config.toml
num_hidden_layers = 10
hidden_size = 128
n_experts = 256
experts_per_token = 8
d_expert = 32
d_shared_expert = 0
hidden_act = "swiglu"
moe_layers = [1, 2, 3, 4, 5, 6, 7, 8, 9]
router_score = "softmax"
normalize_top_k = false
routed_scale = 13.7
balance_loss = 0.000811
balance_bias = true
router_z_loss = 0.001
init_std_router = 0.0083
lr_router = 0.000964
num_attention_heads = 4
num_key_value_heads = 2
head_dim = 32
vocab_size = 5895
norm = "rmsnorm"
norm_place = "pre"
norm_eps = 1e-05
positions = "rope"
rope_theta = 10000.0
rope_fraction = 1.0
qk_norm = true
attn_scale = 0.177
tie_word_embeddings = false
parallel_block = false
extras = ["capped logits"]
init = "normal"
init_std_qkv = 0.055
init_std_o = 0.0
init_std_up = 0.055
init_std_down = 0.0
optimizer = "cautious_adamw"
learning_rate = 0.00131
beta1 = 0.95
beta2 = 0.95
weight_decay = 0.15
lr_head = 0.00918
warmup_steps = 312
schedule = "wsd"
decay_fraction = 0.94
decay_shape = "linear"
final_lr_fraction = 0.0
batch_tokens = [32768, 65536]
max_seq_len = 384
doc_mask = true
train_tokens = 620700000
max_steps = 12957
dataset = "wikipedia_en"
Below are experts of layer 6 (counted from 0) of a mixture-of-experts language model. Rows are named router (the router's row for the expert), down (a neuron's output weights, with its number) and show model dimensions 0-127. Each number is 200 + 30 x the weight over its row's rms, rounded and kept within 0 to 999.
After each expert's rows: a language model's description of what the expert responds to. This comes from a sample of Wikipedia text that the model never trained on.

# expert 32
router,196,232,190,221,189,197,151,231,202,228,257,171,202,262,216,211,186,189,212,160,209,254,201,218,200,151,253,218,192,185,185,239,205,161,226,167,206,169,174,212,202,178,214,213,200,232,167,184,214,222,219,207,202,226,162,169,187,258,180,222,175,218,207,154,204,166,169,268,199,162,178,172,207,153,214,186,189,166,199,207,187,147,161,222,155,217,209,243,207,194,171,194,181,238,141,167,185,180,146,184,190,160,175,208,191,157,145,156,247,175,174,210,165,174,237,206,177,247,244,231,189,180,132,256,151,221,166,204
down0,191,198,204,206,159,156,167,216,232,211,207,149,230,252,158,172,216,230,193,218,167,174,188,213,173,200,214,216,225,221,233,174,223,206,266,248,284,227,209,237,143,200,181,226,261,224,157,188,218,223,164,209,178,210,201,158,209,165,187,212,139,143,189,206,175,199,179,212,213,220,218,207,210,213,165,198,178,207,213,215,236,221,192,191,195,205,281,177,213,176,202,226,231,199,198,153,249,133,167,164,148,203,205,179,238,200,198,158,214,204,225,192,191,211,131,196,166,176,166,190,211,144,231,208,134,192,224,203
Latinate noun endings. Closing suffix pieces of learned nouns and adjectives, such as virtu-os-o, orchestr-as, pleth-ora, neurolog-ical, detach-ment, hospital.

# expert 39
router,221,237,145,228,170,190,165,217,236,247,249,160,176,208,256,233,183,196,235,171,205,229,175,237,195,196,204,224,189,228,185,211,185,169,169,179,170,174,191,250,221,189,180,242,203,216,137,185,148,249,281,220,176,252,189,202,193,221,167,214,190,231,182,167,199,194,189,239,228,158,150,149,248,162,225,235,193,171,259,162,184,195,188,225,144,218,261,210,171,183,154,226,188,202,199,177,193,145,177,166,193,179,194,223,236,172,190,179,217,169,166,231,178,214,222,164,191,210,217,222,155,169,195,216,182,234,181,216
down0,180,196,198,192,225,220,278,189,144,214,172,151,256,182,170,223,236,199,223,207,195,154,183,191,188,211,198,223,227,209,222,180,208,241,203,207,205,223,260,202,219,179,154,168,171,247,206,219,222,172,203,178,230,264,189,168,179,216,229,167,256,183,198,229,199,215,157,224,192,207,174,231,204,200,189,224,241,204,177,174,157,247,174,129,202,242,198,181,173,134,229,170,178,194,154,225,146,180,219,198,202,176,249,218,196,206,231,142,174,219,199,169,197,286,235,192,233,230,131,208,204,216,191,220,200,194,165,198
Spaces before years. Space tokens before years and digits, indented lines in football match reports, and year pieces such as 199, 201, 198.

# expert 9
router,191,235,181,208,189,166,159,224,181,186,208,201,181,232,221,229,185,197,234,152,223,197,199,202,167,180,218,204,157,182,195,233,174,193,208,150,189,190,190,217,208,130,196,191,230,243,189,184,165,196,229,241,153,233,179,155,175,224,200,219,191,256,198,151,248,191,166,180,213,173,164,150,222,185,231,232,151,195,228,175,149,144,173,251,151,261,222,280,184,186,210,208,208,239,171,177,167,185,182,190,185,178,176,243,202,175,180,198,242,151,165,218,149,230,208,197,190,237,225,217,154,177,149,224,186,214,136,202
down0,236,265,210,165,201,192,165,173,173,223,204,203,208,217,177,160,137,216,231,203,191,179,275,172,250,244,192,192,194,212,154,178,191,212,252,264,217,195,184,219,190,233,229,240,217,215,153,184,193,153,184,196,197,199,200,205,215,236,220,192,246,213,195,199,188,177,244,234,164,184,176,195,235,163,159,229,185,217,156,169,232,190,175,174,196,140,165,233,199,232,186,227,264,216,226,232,216,207,138,249,251,192,153,128,187,209,203,163,243,189,195,172,205,214,238,225,169,172,193,191,209,217,181,192,218,175,151,161
Word-final suffix pieces. Final pieces that complete a word, and the period after title abbreviations, such as Lt., Oper-ation, Allm-usic, Someb-ody.

# expert 57
router,225,213,143,219,196,195,145,208,238,232,226,183,181,203,240,264,176,186,253,171,205,199,152,226,170,188,207,218,182,227,205,202,166,187,175,160,182,159,178,194,234,192,171,224,212,218,173,190,163,228,262,223,214,231,196,202,201,204,161,220,186,223,145,198,223,166,191,225,232,195,176,167,224,161,213,238,198,211,273,124,188,179,180,228,124,206,239,243,179,195,125,226,185,196,179,168,197,167,180,189,184,192,177,212,193,168,166,143,208,185,206,248,172,231,260,168,154,217,234,230,158,174,202,215,186,216,172,195
down0,205,196,195,220,165,205,223,245,133,147,216,210,191,291,204,151,221,243,192,222,198,245,192,215,227,178,149,160,223,202,192,250,206,199,200,224,176,228,188,265,224,225,150,189,188,180,216,216,176,214,213,154,178,214,209,208,231,238,229,218,206,195,150,167,205,226,214,229,132,250,222,215,204,192,208,183,215,202,234,183,202,192,152,164,179,262,193,230,175,189,227,200,192,190,176,222,191,208,128,151,219,181,137,196,231,215,176,233,239,179,198,215,202,150,241,206,218,229,205,190,215,201,120,230,181,217,221,239
Sports table separators. Pipes, spaces and opening parentheses in sports lineups and tables, such as scorer minute (pen.), (aged 30), country | player cells.

# expert 12
router,208,196,169,221,180,162,180,216,229,213,223,166,170,211,236,249,192,189,231,170,203,200,183,225,182,170,203,212,187,221,168,209,190,187,187,194,184,196,159,226,220,180,179,248,240,222,167,170,206,223,269,270,164,266,202,201,204,220,181,208,193,238,177,139,213,185,185,250,209,165,155,168,203,175,224,226,179,201,276,159,185,161,194,254,159,212,235,235,181,189,178,206,195,243,172,158,176,140,172,192,198,175,165,234,202,170,151,149,211,181,178,241,154,231,217,151,186,212,236,216,173,194,146,233,192,246,163,214
down0,214,204,183,209,234,218,189,224,205,159,135,195,204,242,185,173,229,161,148,205,224,193,171,222,220,176,201,200,235,178,197,191,163,181,221,216,204,175,243,188,185,172,126,258,178,178,176,183,124,209,212,212,236,177,201,189,117,210,223,195,212,170,182,244,182,173,164,225,218,189,191,193,211,217,163,172,190,177,227,222,160,220,193,144,238,189,177,175,230,156,240,204,182,137,184,172,189,234,163,142,191,166,160,180,255,259,197,212,153,205,171,241,186,212,162,164,227,216,155,187,208,195,250,225,214,180,179,234
Table cell separators, numbers. Spaces, pipes, semicolons and digits inside statistics tables and numeric lists, such as career totals, goal columns and coordinates.